Experts of a small language model: vocabulary 16384, 4 picks a token.
Below are experts of layer 9 (counted from 0) of a mixture-of-experts language model. Rows are named router (the router's row for the expert), gate (a neuron's input weights, with its number), up (a neuron's input weights, with its number) and show model dimensions 240-319. Each number is 128 + 24 x the weight over its row's rms, rounded and kept within 0 to 255.
After each expert's rows: "comes after" lists some tokens at least twice as common just before its tokens as in all text. This comes from a sample of Wikipedia text that the model never trained on. Tokens count by the router's weight.

# expert 107
router [104 151 124 145  97 140 110 123 153 131 122  93 137 112 147 109  87 132 105 168 135 111 118 102  97 119 155 114 142  85 130  94  74 143 125 134 108 149 157 126 118 151 122 155 122 129  94 130 161 155 133 174 139 159  93 104 144 123 173 148 123 118 129 149 123 127 124 148 143  96 150 108 138 150 139 102  94 161 145 139]
gate1 [108 111 121 104  87 144 132 154  92 150 128 131 140 129 145 140 172 173 122 136 105 144 119 150 105 115 134 180 123 161 188 114 114 160 127 148 108 106 148 135  78 125 118 118 170 115 112 157 150 171 135 161 116 145 130 150 134 124 144 134 165 105 151  85 128 108 148 122 102 160 100 127 132 147 167 118  81 116 156 150]
up1 [114 133 112  95  97 108 154 132 100 104 108 129 118 144 165 133  95 148  99 103 117 130  68 112 114  96  96 153 105 113 120 107 130 109 138 155 131 133 121 117 129 143 154 141 109 109 124 102 104 131 132 135 140 157  97 125 132 145 132 117 130 157 159 147  95 120 119 118 115 126  92 136 133 129 145 107  67 168 120 112]
gate2 [127 141 139  88 165 153  96 114  95 119 119 122 104 143 109 153  91 103 154 110 148 110 125 144 132 142 117 123 122 129 142 155 135 116 150 120 165 120 146 104 161 141 153 109 117 109 134 124 181  70 131 169 171 111 128 143 148 117 118 159 126 142 105 164  92 109 138 158 129  94 109 152 117 157 123 140 132 124 118 154]
up2 [117 170 120 106  94 153  93 123 100 104 133 110 130 112 154 134 114 148 127 143 125 115  92 123 112 154 143 145  98 132 123 123 112 101 112 129 155 155 129 141 122 155 165 125 131 104 121  85 127  85  93 119 150 144  76 127 150  93 118 150 103 142 115 137 146 139 120 122 144 135  70 123 124  91 170 169 160 130 101 167]
comes after: " |", ":", "\"", ";", " /", ")"

# expert 22
router [ 96 144 106 155 107 115 105 102 171 143  92 111 161  88 134 143 121 150  95 113 111  92 126  83 113 114 157 120 141 125 169 100 116 133 116 102  91 139 156 119 132 115  77 122 167  81  91 148 140 130 152 127 171 147 130 126 129 146 147 131 156 124 124 135  78 159 138 136 144 104 142  96 151  94 152 122  82 170 160 109]
gate1 [ 81 179  71  99 154 138 120 120 171  99 168 125 131 135 143 160 164 145 104 100 112 133  86 100 148 104  94  73 128 138 174 167 129  73 140 125 112 164 143  97 119  59 131 118 155 105 148 121 117 134 150 131 146 139  95 138 171 108 127 114 101 126 110 110 107 147 117 100 123 138 108 149 126 112 146  72 118 137 137 127]
up1 [168  51  87 112 105 143 146 131 115 141  68 139 121 121  79 144 135 117  83 126 137 171 101 169  91 133 116 105 109 138 133  91 194 111 175 139 111 157 150 115 153 142 127 125 110 209 138 113 143 118 129 144 117 144 163 159 125 120 132 136 128 121 143 109 162 152 121 165 121 118 142 153 146 149 100  97 120 119 139 151]
gate2 [125 133  94  94 147 115 132 118 174 170 121 152 127 137 146 102 109 144 150 130 122 108 155 139 137 116  79 174 115 124 112 105  79 121 141  89 127 123 121 117  99 150 121 131 126  85 118 119 101 168 125  53 117 107 120 139 122 131  97  60 123 114 154 154 138 110 157 130 120 125 110  97 114 137 110 104 156 133 134 142]
up2 [108 103 105 159 169  78  95 125 129 142 158 109 111  98 155 138 140 143 119 109 122  92 145 108 137 117  86 146 155 111 104 119 135 143 169 109 138 121 107 124 106 138 124 131 135 127 137 106 138 139 126 107 148 126 166 147 144 131 121  97 127 104 124 127 162 144 157 144 162 143 105 133 120 139 101 121 121 125 123 123]
comes after: " |\n", "0", "3", ")", "4", "6"

# expert 26
router [ 98 164 144 160 122 137  91 119 173 146 110  99 153  92 170 109 113 132  88 150 127 120 126 113 167 127 144 116 158 102 161 117 117  85 136 120 115 155 150 115 105 139 114 190 133  99  85 157 135 141 136 145 173 145 104 106 148 111 156 162 132 146 108 179 134 128 119 154 121  54 168 107 158 124 145 132 122 138 178 123]
gate1 [122 146 130 150 104  70 112 111 135 164 143 157 119 120 103 109 146 131 114 128 137 121 115 109 146  90 175 125 153 132 111 142 104 143 154  88 124 110 140 123 156 131 105 122 112 181 159 128 171 174 117 135 118 147 131 121 162 106 108  97 199 151 118 143 179 124 127  96  92 132 132  80 114  91 143 135 141 143 110 152]
up1 [132 140  99 125 121 148 162 117 135 140 126 132 151 159 108 118 119 150 157 130 109 117 170  87  80 135 149 166 147 118 147 100 152 104 192 152 115 116 148 143 131  89 125 151 108 164 111 138 118 110 107 172 164 115 140  89 104 141 122 147 125 115 106 118 100 114 119 126 122 153 185 139 110 130 135 110  82 121 130 123]
gate2 [ 90 174 130 113 130 139 122 138 110 185 103 135 163  56 206 127 114 107 161 114 108 163 105 113 124  90 154  83 151 123 112 160 134 135 116 157 124 118 165 147 108 130 115 112 129 153  91 137 123 139  88 136 149  99  91 112 106 117  91 153 137  98 156 109 144 108 133 153  87 151 103 108  99  94 129  95 144 131 118 131]
up2 [151 109 127 124 107 127 151 129 109  83 147 138  77 150 125 131  95 101  92 124  99 102 135 157 115 135 108 121 153 109 130 103  89 167 108  98 144 143  90 151 135 101  97 106 115 159 134 146 110 117 155 139 153 105 138 147 139 126  99 122 142 154 155 121 154 114 148 167 145 133 135 118 138 159 135  93 129  99 127 142]
comes after: " of", " the", " in", " and", " for", " to"

# expert 4
router [ 93 124 119 133 138 107  86  81 184 151 110  99 144 128 188 113 127 105 132 105 113 111 124  77 102 126 127 120 166 104 125  98 139 155 128 107  82 147 143 130 105 156 117 114 128  84 107 174 128 101 103 169 161 128 142 116 147 173 177 113 149 146 104 167 127 128 135 153 170  85 120 150 147 111 143  92 115 141 154  93]
gate0 [102 121 122 134 156 130 166 115 116 178 197 108  98 140  87 118 117 119 155 119 172 174 116 137 127 115 111 118 108  78 138 136 141 173 140 138  99 168 104 137 109 167  98 118  92 153 129  94 138 138 121 143 123 139 124 143 158 106 164 159 106 135 140 106 155 115 142 160 149  93 150  84 165 133  95 129 138 140 143 108]
up0 [ 99 144 102 126 137 100 117  99 121  63 106 147 142 127 143 150 158 156 116 120 136 106 161 184 107 107 159 152 103 103 149 119 134 146 136 113 120 162 163 116 138 155 127  88 153 129 127 140 126 154 130 127 104 105 149 119 148  99 101 112 130 126 125 154 134 149 125 111 123 114 170 111 121 102 134 112 113 135 138 158]
gate1 [132 121 126 145  99 147 140 131 114 186 117 136 143 131 165 102 121 167  93 162 127 151 113 147 196 123 101 129 115 148 138 126  97 115 172 128 112 118 166 128 135 159 121 116 111 105 100 114 105 123 152 135 128 146  99 116  74 175 132 157  84  90 110 106 105 141 116 108 116  88 166 108 143  82 119 141  88 168 154 123]
up1 [108 134 104 103 113 129  91 129 153 108 133 149 114 120 102 132 132 118  98 145 111 152 161 111 106  91 123 110 168  97 118 111 165 137 123 164 101 152 156 118 105 138 132 160 183 100 111 174 162 157 117 145 149 126 143 143 120  79  95  88 152 144 133 144 100 120  96 148 138 157 127  98  91  96 191 106 137 156 109 106]
comes after: " the", " a", " The", " of", "'s", " most"

# expert 53
router [ 91 162 141 140 128 117 115  92 153 134 122 100 150 122 184 119  83 143 112 114 102 136 140 127 142 103 171  71 149 122 115 116 120 133 133  87  89 159 146 145  88 155 119 164 128 132 108 130 185 118 139 130 129 135 118 132 152 125 146 108 122 141 100 146 139 174 118 123 134  83 154 126 146  96 124 142  92 159 156 141]
gate0 [176  83 140  96 166 121 112 110 156 111 115 155 155 108 164 131 112 111 117 113 185 189 147 131 105 116  84 104 134 127 133 114 155 120 110 134 177 117 134 168 117 156 118 146 158 113 117 142 146 104 151 155 153 103 133 123 146  97 142 106 140  99 102 143 144  89  98  87 145 148 114 114 112 155  93 138  82 159 151 137]
up0 [147 127 151 143 139 145 151 121 143 141 128 129 123 137 123 109 136 156 131 134 179 150  67 142  82 138  92  81 153 117 110 129 145 102 153 132 105 132 178 164 108 140 117 136  94 122 112 103 157 120 112 129 157 109 141 129 153 120 113 122 139 120 137 117 131 110  80 116 118 154 132  57 116 110 117 108  68 148 138  92]
gate1 [148 152 126 130 141 142 105 107 151 113 105 138 162 115 116 160 127 129 143 141  74  83 135 101 161  80 143 103 150  91 131 145 132 130 103 118  91 164 134  91 162 145 109 133 140 137 170 115  98 136  97 129 106 111 133 149 133 127 147 120 128 124 118 128 155 139 124  96 159 164 120 136  86 105  91 149 137 110 156 147]
up1 [149  99 174 134 103 146 129 138 114 112 167 164 146 141 115 138 151 155 155 162 138 145  76 115 137 110 113 165 133  90 116  99 144 152 132 173 133 151 176 120  90 147 124 137 124 144 112 124 128  97  94 132 137  88  91 145 116 170 163 125 117  74 148 135 139 114 100 124 115 184 126 134 113 172 112 158 106 140  97 112]
comes after: "0", "9", "8", "–", "1", "6"

# expert 30
router [113 163  92 138  97 105  88 125 131 151 132 118 118 106 139 106 111 168  80 181 131 131 105 139 127 112 156 124 137 121 155 113  83 128 102 125 118 148 160 129 128 146 102 137 142 120  67 137 126 122 145 178 167 160 110  88 160 111 172 153 124 135 123 146 141 132 125 135 130 106 130 108 117 152 144 130 109 149 141 133]
gate1 [130 104 131 158 132 132 174 140 116  84 156  85  99 149 179 125 114 110 148 124 106 155 120 118 154 110 140 134 126 151 113 154  93 116 153 132 137 130 147 145 107 127  90 135 126 165 151 128 131  87 148 185 105 116 113 140 158 137 134 124 113 125 139  88 123 128 148 119 109 105 127 129 139 109 112 134  97 139 144  73]
up1 [151  97 149 149 157 108 124 148 101 102 133 136 110 149 147 130 163  67 136 127 141 188 104 143 144 114 146  99 144 124 126 150  84 154 186 107 141 127 102 100 109 141 117 117 134 143 154 128 125 119  89 147 117 140  91 113 138 142 159 141 131 149 103 120 142  99 114 117 124 126 136 171 114 114  96 132 140 152 158  77]
gate2 [ 86 123 117 132 146 147  89  52 101  86 150 158 106  98 110  84 165 128 108 149 161 103 117  86 129 135 110 187 125 138 136 134 120 129 110 137 141 141  94 139 182 100 107 145 157 132 158 131 121  88 120  83  92 110 131 143 139 121 137 121 155 116 133 184 134 154 106 151 145 150 187 134 100 137 147 142 124 139 128 127]
up2 [143 131 180 127 148 109 120 120 166  60 152 159 111 164 142 137 150 101  92 140 123 111 131  91  83 162 138 122 130 112 157 158 136 157 169 114 154  88 120 144 149  96 106 134 168 160 114 111 113  99 146 136 139 142 121 166 141 142 148 149 123 128 134 127 124 106 137 135 128 145 103 119  99 118 132 102 124 164 117 170]
comes after: " |", "|", ":", " September", " October", " November"

# expert 35
router [ 81 166 129 168 131 120 121 107 123 124 129  75 149 123 141 125 105 130  85 132 111 129 136 105 106 118 116 105 145 106 126 106 118 125 105 127 125 166 155 125  90 156 133 132 154 111  73 120 160 119 166 128 143 172 104  96 151 127 139 110 154 132 104 165 107 145 174 123 172 118 149 124 159  96 136 147 106 129 154 135]
gate0 [121 103 113 122 117 105 138 139 112 114 109 172 132 132 114  97  90 135 134 109 114 103 104 115 149 157 141 149 110 119 143 145 115 164 156 114 127 123 147 171 104 121 118 165 112  83 125 114  92 129 125 108 163 118 107 131 154 157 188 119 118 131 125  92 167 144 153 110  70 106 140 125 122 145 151 142 136 100 183 115]
up0 [144 115 126 129 112 175 109 120 162 132 161 105 110 104 126 120 136 153  72 111 163 156 105 105 130 155 128 129 138 106 131 134 135 135 140 171  93  91 142 126 159 143 132 123 171 102 160 157 124 157 171 116 139  82 135 154 146  79  93 127 154 145 109 172 106 124  89 180 104 141 131 103 112 145 124  77 114 144 129  95]
gate1 [ 89 108 137 170 146 162 110 128 123 129 144 155  90 128  89 111 153 148 145 114 137 117 151 178 136 127  87  83 100  88 128 119 164 120 116 166 136  78 174 129 153 106 132 159 141 158 104 101  92  99 144 111 153 161 157 126 160 170 109 118  97 141 136 130 175 140 151  82 104 170 100 102 124  80 109 170 131 124 126 136]
up1 [120 134 125 124 142 174  71 115  88 117 108 128 128 152 135 119 139 137 128 105 125  92 139 179 153  96 121 116 130 161 140 139 164 163 107 164  89 134 118 121 180 116 134 110 101 139 143 131 145  91 147 109 146 122 198 132 121 137 147 147 120 148 139 147  84 111 131 156 128 126 148 145  83 126 130 129  99 145 145 101]
comes after: " |", "-", ":", " by", " USA", ";"

# expert 82
router [139 159 116 138 133 127  71  85 121 132 106 127 146  67 133 114 129 141  86 111 127  90 138 114 116 115 130 121 133 105 159 109 140 121 133 105 108 145 150 129 131 136 128 157 146  86  77 144 156 149 144 158 175 182 129 129 145 126 185 136 148 158 118 139 137 139 158 126 113  94 122 109 105 130 151 114  83 154 129 152]
gate0 [115 110 125 171 146 157 118  90 157 130  84 121 134  81 135 134 120 130 149 112 152 141 158 116 145 120 105 163  88  63 193 176 166 134 110 133  85 112 142 184 122 124 140 146 171 138 107 122 144 152 134 140 153 128 135 102 145 113 148 112 148 151 144 119  92 106 125 126 122 124 120 132 108  77 131 133 127 121 117 166]
up0 [127 117  47  78 100 139 166 129  95 135 115 108 131 123 110 150 138 139 121 112 131 161 118 139  90 119 135 136 146 166 116 141 133  88 135 159 131 116 140  95  96 113 140 151 135 153 131 106 152 133  75  95 139 145 102 135 133 134 146 183 126 109 146 155 109  99 161 135 129 178 108 164 129 134 163 118 126 133 103 116]
gate1 [133 132 117  98 113 134 100 136  98 154 104 117 132 139  91 108 113 104 108 139  76 141 147 130 123 207 132 157 125 123 130 104 125 118 124 122 129 187  91 126 102 125 110 123 110 150 166 114 105  99 134 116 113 156 168 127 162 128 120 141 126 126  89 113 152 122 124 135 105 140 140 141 125 128 151  94 108 171  91 132]
up1 [148 157 175 147 119 116  78 131 109 147 121 117 176 142 124 118 133 118  89 150 121 141 135 111 103 110 133 176 112 169 144 105 109 129 122 106 141 149 123  90 181  85 124 127 134 139 136 135 163 127 139 162 126 147  99 162 139  79 147 147 136 117 170 153 173 132  82 149 135 132 152  95 112 130 157 113 139 125 114  83]
comes after: "–", "2", "1", " the", "3", "6"

# expert 20
router [112 134 120 143 129 102 119 132 157 128 122  86 164  71 191 111  83 143 104 114 130 130 155  97 118 115 138  92 195 115 130 108  94 122 139 112 116 132 165 125 101 153 140 150 107  89 121 121 113 124 123 155 140 184 107 108 146 145 157 133 151 137 138 150 159 126 108 146 149  59 165 104 155 149 126 120 111 152 170 128]
gate0 [153 133 129  81 132 169 133 149 169 110 145 112 184 156 150 121 111 122 120 137 121 142  94 151 136 116 121 124  91 112 116 154 103 114 124 160 155 111  98 140 141 125 169 141 136 125 129 152  99  97 120 129 119  90 121 163 102  72 110  93 136 105 136 133 100 129 138 109 124  69 145 111 120 168 133 146 100 137 163 150]
up0 [135  89 118 108 137 110 101 167 155 139 121 130 122 115 104 128 122 115 104 115  98 112 147 130 166 139 165  92 152 141 180 127 129 161 126 175  95 124 156 126 113 113 142 141  96 109 142 139 111 111 143  99 122 114 107 104 105 128 104 179 127 106 139 164 149 146  86 130 129 113 110 166 169  74 144 128 127 149 125 160]
gate1 [139 153 164 119 140 136 136 130 114 158 103 117 136  64 170  93 100  89  97  86  97 106 141 152 140 123 169 113 163 144 151 139 168 128 141 124  99 124 163 124 167 123 122 150 104 118 105 126 113 109  77 108 181 102  96  97 135 125 155 147 124 124  91 134 108 113 145 148 116 125 113 103 115 158 119 129 117 158 162 146]
up1 [135 110 143 144 143 130 143 140 127 132 107 130 126 113 143 145 163 146 144 166 171 141 149 157 160 154 134 123 167 171 131  95 124 139 119 162 117 140 141 145  77 167 130 156 116 135 127 116 158 167 185 113 124 160 139  98 143 150 123 139 163 144 134 165  90 128 134 144 111 170 116 155 117 108 138 129 175 113 119 141]
comes after: " of", " as", " \"", " is", " in", " with"

# expert 81
router [ 94 148  71 142 123 126 109 126 131 155 109 109 118 105 142 118  98 163 137 157 123 129 107 109 122 118 150  97 138 142 134 112 112 106  74  90  97 153 169 135 116 155 101 154 127 124  89 142 136 149 138 123 149 139  86 130 136 142 174 122 145 144 111 140 150 123 143 140 117 130 133  84 151 158 125 115 122 140 150 142]
gate0 [138 128 120 114 123 156 135 130 142  88 131 130 113 104 161 129 128 141 100 129 147 123 141 161 116  92 148 141 143 169 172  92 145  52 146 147 131 151 132 165 136 170 102 172 129 107 137 132 124  88 120 150 155 115 101 149 182 158 141 157 109 118 148 118 138  90 163 138 107 104 135 115 140 169 194 145 115 132 101  86]
up0 [ 97 118  80 109 171 121  70 140  98 120 104 124 102 137  76 171 175 168 106 108 151 101 122  90 111 152 147 153 119 144 177 119 134 130 158 186 124 140 165 124 162 132 115  66 128 145 160 135 135 115 140 141 146 110  66 155 151 155 142 141 115 144 137 114 117 123 136 115  96 139 147 130 111 144 153  95 156 104 158 113]
gate1 [130 115 118 120 108 151 127 127 134 117 120 128  97 127 139 116 138 132 126 127 105 114  91 108  99 141 114 110  94 144 149 113 142 119 140 129 154 143 137 168 154 134 100 122 115 169 190 148 114 147 126  74 121 115 136 106 182 115 141 103 104 112 152 117 107 168 164 132 110 155 179 126 107  90 135  88 133 129 100 102]
up1 [157 128 183 130 133 120 176 124 151 119 103 113 129 138 197 143 129 130 129 143 156 152 137 154  91 118 126 159 147 109 170 129 139 147 133 149 106  49 129 164 112 129 159 114 126 108 101  87 165 129  81 127 153 131 154 116 121 142 116 128 211 109 128 147 171  88 107 120 108  95 115 144 115 135 141 151 151 131 131 149]
comes after: " |", "|", ":", ";", "aged", " |\n"

# expert 42
router [109 159  97 130 135 132  93 134 134 141 128  98 118  84 145  70 129 155  96 133 147  90 138  81 124 125 136 107 129 120 153  99 137 121 116 132  95 148 158 130 119 144 117 203 138  78  95 139 144 150 153 125 147 183  81  97 158 119 146 138 149 136 125 139 116 140 135 160 118  84 150 114 156 140 144 115 108 172 143 149]
gate1 [142 122  88  99 172 130 128 106 106 183  71 124 105 137 134 116 130 134 188  91  87 111 129 129 128 151 147 132 132  97 141  78 118 108 148 152 130 151 123 107 115 161  97 109 153 142 164 123 122 156 117 170 161 149 129 168 117 158  77 144 172 120 146 140 126  96  87 122 151 150 121 144 141 128 117 111 145 147 168 124]
up1 [105 147 118  61 144 125 145  97 181 113 129 107 117 113 174 100 123 112 109 130 131 120 134 127 104 102 126 150 140 106 127 122 109 140 159 138 118 169 125 140  90 101 139 147 111 105 125 131 172 152 114 158 107 113 130 154 134 112  98 143 147 103 150 117 121  94 135 103 146 120 105 123 114 142 153  62 111 131 160 173]
gate2 [112  98 154 155 128 129  92 139 121 119 135  91 168 125 127 118 141 131 171 126 131  99  82 113 145 119 161 117 102 122 168 116 106 158 108 148 159 180 147 167 123 154 119 115 144 161 144 126 138 100 151 102 110 115 142 135 135 107 165 152 127 149 108 163 108 158 157 132 126 118 136 109 166 117 100 156 148 135  95 121]
up2 [139 119 109 123 125 114 123 147 124 123 120 111 134 159 103 160 150 145 174 126 103 145 115 158 107 135 119 144 157 123 104 140 136  92 132 162 185  98 147 126 104 106 159 172 154 122 153 111 128 154 126 146 190  89 148 158 123 139 115 134 160 118 139  72 125 154 113 139 117  96 163 151 140 130 166 128  87 137 154 123]
comes after: ".\n\n", " |\n\n", "\n\n", " (", "O", ").\n\n"

# expert 100
router [105 144 134 159 133 133  66 129 153 131 116 113 128  78 164 133  86 136 112 126 140 104 118 116 126 115 164  92 164  79 157 110  88 128 132 108  65 149 150 134 116 133 132 147 135 108 118 165 125 127 141 129 132 156 106 120 134 135 141 127 130 163 100 175 127 126 146 130 132 107 155 112 170 125 131 140  84 150 124 124]
gate0 [139 107 111 102 117 156 150 125 128 120 119 173 134 114 122 114  96 111 148  93 141 114 173 194 134 154 128 121 129 147 142 142 139  87 130 148 126 144 129 146 137  65 156 106  99 123 151  96 130  93 127  99  94 135 112 134 125 122 101 110  91 116  98 135  94 133 116 118 139 127 131 128 138  95 151  81 115  88 126 124]
up0 [145 129 115 124 127 104 161 141 105 112 119 109 135 144 104 137 154 125 148 177 156 150  81 123  96 164 126 146 118 168 133 114 126  93 122 129 153 109 123 138 137 148 127 121 148 118 135 129  94 132 128 124 118 154 177 118 102 107 144 107 184 134 139 128 140 119  81 146 144 108  84 128 107  92 170 181 107 146 167 157]
gate1 [110 128 120 147 126 133 117 137  79  98 149 141  84 126  90 175 109 117 150 164 116 126 115 117 141  98 123  78  74  88 133  80 131 124 120 124 115 121 128 105  84 141  79 125 131 116 137 143 137 120 141 108 122 117 115 157 130 132 135 141 113 118 103 171 153 134 118 167 133 119 106  77 141 130 120 113 100 159 130 167]
up1 [135 163 184 182 112 126 153 130 132 147 108 117 144  99 178 155 140 147 129 128 139 148 124 135 171 124 173  91 172  83 107 131 110 117 106 107 135 111 101 135 107  78 154 113 159 112  71 102 134 139 113 128 122 155 186 134 136  63 151 133 155 125 112 132 105 103 149 116 106 117 105 138 154 173  99 103 114 174 147 152]
comes after: " in", " of", " for", " at", " a", " on"

# expert 91
router [116 147 118 117 128 144 137 115 147 142 135 126 144 103 145 111 132  97  99 162 128  98 106  90 119 128 146 142 150  97 159 110 102 127 121 131 117 131 136 109 122 158 145 117 138 124 112 152 146 156 166 116 151 199  80  84 129 133 167 141 144 138  97 144 131 152 113 164 140 117 117 129 128 144 125 105 111 154 161 162]
gate0 [112  91 160 146 151 172 120 140 130 124 158 138 113 117 118  86 122  83 138  92 144 110 103 156  87 116 140 146 141 125 101 126 104  92 135 111 124 121 122 130 113 133 124  95 128 136 151 130 113 105 160  90  62 129 133 123 106 137 132 125  66 104 149 118 109 106 149 160 160 125 128 142 117 109 121 140  89 123 105 101]
up0 [113 116 153 144 149 130 142 119 118  74 113 152 116 105 115 165 130 125 112 129 136 120 147  80 116 147  97  94 109 103  87  93 112  83 142 132 160 139 129 134 139 131  91 161 135 135 125  97 129 121 150 119 110 151 124  85 145 192 152 116 141  79 117 139 127 116 151 112 138 123  70 123 138 148  94 151 130 139 152 147]
gate1 [149 111 143 134 135 124 127 166  76 113 172 114 118 122 147 151 145 149 139 122 119 129  89 115 147 135 126 152 133 134 143  97 160 134 146 150 100 112 114 131 123 105 133 126 114 133 157 111 129 124 132 118  87 123 152 142 144 108 131  92 125 126 139 145 132 124 126 132  92 100 155  91 106 153 128 143 110 110 112 155]
up1 [128  91 113  97  97  75 118 105 115 123 122 115  97 138 135 124 126 173 144 108 125 109 119 177 131 138 110 136 129 117  93 130 110 111 114 139 120 136 131 122 137 155 100 175 127 105 133 180 108 141 102 141 123 159 125  91 131 135 157 129 124 136 125 133 133  96 128 140 128 122 123 173 164 138 135  87  94  97 144 121]
comes after: " ", "1", " (", "2", ".", "3"

# expert 94
router [116 161 108 177 105 116  73 124 164 136 127 120 137 110 156 124 101 138 117 142 118 128 154 112 125 102 142 116 148  99 163  92 112 118 130 112 101 175 147 122  99 149 108 188 135  97 108 153 150 140 130 128 139 162 100 137 177 134 153 142 141 139 109 167 136 135 134 135 127  69 135 103 146 128 117 135  99 138 148  92]
gate0 [ 97 116 127 173  78  90 115  90 125 179 132 140  91 156 122 174 154 117 166 145  97 146 165 138 109 128 128 167 113 134 116 107 119 121  87 130 114 116 139 130 139 142 114 110 123 135 133  42 133 135 103 133 149  81 116 127 136 114 111 138 152 117 109 123 123  94  82 102 106 117 114 146 130 130 134 145 115 112  82 170]
up0 [104 148 137  96  83 139 121 132 127 161 159 117 143 129 132 152 106 127 152 109 108 104  84  94 122 127 117 106 141 133 109 156 106 166 105 120 122 132 117 138 130 166 107 149 165 113 153 139 155 136 114 155 172  99 110 139 141 129 108 160 135 124  96 174 131 133 127 146 103  82 130 155 133 125 114 103 139 131 127 158]
gate1 [133 106 107 171 182 104 153 115 143  73 170 128  99 170 134  98 164 114 121 151 179 112 142 174 134 126 107 142  89 130 136 167  86 137 146 104 150 155 138 155 148 136 116  91 124  84 135 154 135  92 143  86 136  97 147 119 149 150 135 147 107 124 120  98 118 141 104 158 166 123 124 105 102 133 119 134 136 114 115 113]
up1 [113 132 124 159 137 133 125 117 147 114 130 136 130 155 148 139 124 146  90  69 124 118 156 121 139 145 126 142 120 117 107 112 100 163 164 156 116 148 137 150 147 130 106 100 125 110 158 128  94 124  79 130 118 158 145 131  89 134  93 120 140 123 124 124 188 136 131 144 129 138  91 105 170 141 135 127 140 141 165 117]
comes after: " of", ".", " in", " to", " at", " for"

# expert 76
router [ 95 142 104 141 101 143  77 134 120 137 103 109 124  88 152 104 125 133 124 155 144 108  88 126 109 107 174 125 153 100 151 120 103 153 101 124  98 142 161 148 139 129 103 140 171 124  93 166 160 132 127 160 159 137 132 122 142 148 132 160 140 145 145 187 161 115 125 137 127 102 145  99 160 133 147 126 126 170 145 108]
gate0 [159  93 151 117 124 105 108 126 140 118  87 135  85 108 124 128 131 131 141 126 129 147 140 126 149 121 129 118 106  94 127 125 134 141 124 150 168 154 140 121 122 139 109 129 135 148 100 132 143 137 115 179 148 162  96 157 127 119  95 135 145 145  92 109 153 128 134 131 109 120 116 112 149 115 115 134 130 168  91 171]
up0 [156  94 121 159 110 112 125 111 126 124 107 170  87 123 111 118 147 171  96 120 105 137 117 133 142 120 155 121 161 131 126 135 124 104  93 129 137 132 137 143 150  90 130 102  67  88 115 158 152 144 122 115 101 119 144 184 154 123 109 106 154 144 106 118 124 111  74 147 141 133 130  92 161 131  90 102 153 125  74 139]
gate1 [ 85 168 122 141  73  85 143 113 169 131 120 119 144 145 174  99 136 170 160 112 123 129  92 171 145 135 154 115 131  98 132  89 121 131 111 148 106 118 186 163 141 125  97 127  99 133 133 140  89 141 158 144 149  99 133 139 120 124 114 142 112 142 141 124 127 101  94  98 139 123 103 139 151 128 136 110 140 143  88 163]
up1 [104 116 150 129 117 108 103 162 138 126 163 133 123 144 120 123 128 157 139 129 163 158 134 134 178 117 104 126 131 139 125 165 116 124 122 109 100 111 138 149 109 118 119 148 131 109 186 109 117 107 129 137 115 163 158 116 131 107 110 149 131 119 128 121 166 157 117 101 150 138 121  92 138 141 149 117 144 162  72  89]
comes after: " |", " |\n", " League", ";", " MF", " DF"

# expert 73
router [110 183 117 136 137 151 110 117 144 121 128 133 178  83 166 107  95 161 104 130 122 114 106 106 127 118 173 108 157  83 146 104 122 112 130 112 134 155 153 131 117 136 122 150 134  88  93 154 137 138 150 154 143 154 127  93 147 103 144 137 143 131 142 138  80 102 137 116 110 138 138 123 127 149 177 106 107 125 158 162]
gate0 [156 119 152 150 154 140 118 122 127 140 152 131 106 150 113 127 164 120 103 169 107 136 124 136 126 111 154 158 132 114 150 119 165 116 157 143 128 117 175 133 150 116 137 117 156  99 105  99 109  96 176 147 146 156 173 124 148  59 137 140 131 141 126 118 143 118 153  64 132 172 171 140  99 112 119 106 138 115 103  82]
up0 [ 91 140 129 158 149 112 128 143 127  53 150 131 119 127 118 120 168  89 134 115 121 109 154 118 129 117 112 129 155 124  62  99 138 130 132 126 139 139 150 123 147 120 140 162 132 110 136  98 130  63 138 178 143 130 182 100 121 138 143 105 130 141 131 100 128  97 156 123 149 143 121 167 116 107 105 108 109 133 165 152]
gate1 [162 140 100 137 133 121 134 109 121 131 160 122 138 116 119 183 136 118 143  93 165 169 156 147 107 150 125  81 135 117 123 114 132 134 141 124 121 126 154  86 102 136 111 132 113 153 183 137 139 141 144  96 126 167 173 122 141 110 134  86 123 158 170 108 139 132 116 107 127 123  83 112  99  96 132 146 150 157 139 156]
up1 [104  86 125 134 105 130 137 144 124 138 108 116  98 112 109 104 152 164 136 161 132 140 145 106  89 100 127 179 126 163 158 127 164  77 113 178 113  99 145 124 146  94 114  96 173 166 127 149 144  99 133  87  95 113 100 108 130 151 108 108 142 116  99 119 144 144 109 177 130 133 114  96 121 132 101 121 117 140 153  93]
comes after: " ", "1", "2", " on", " in", " as"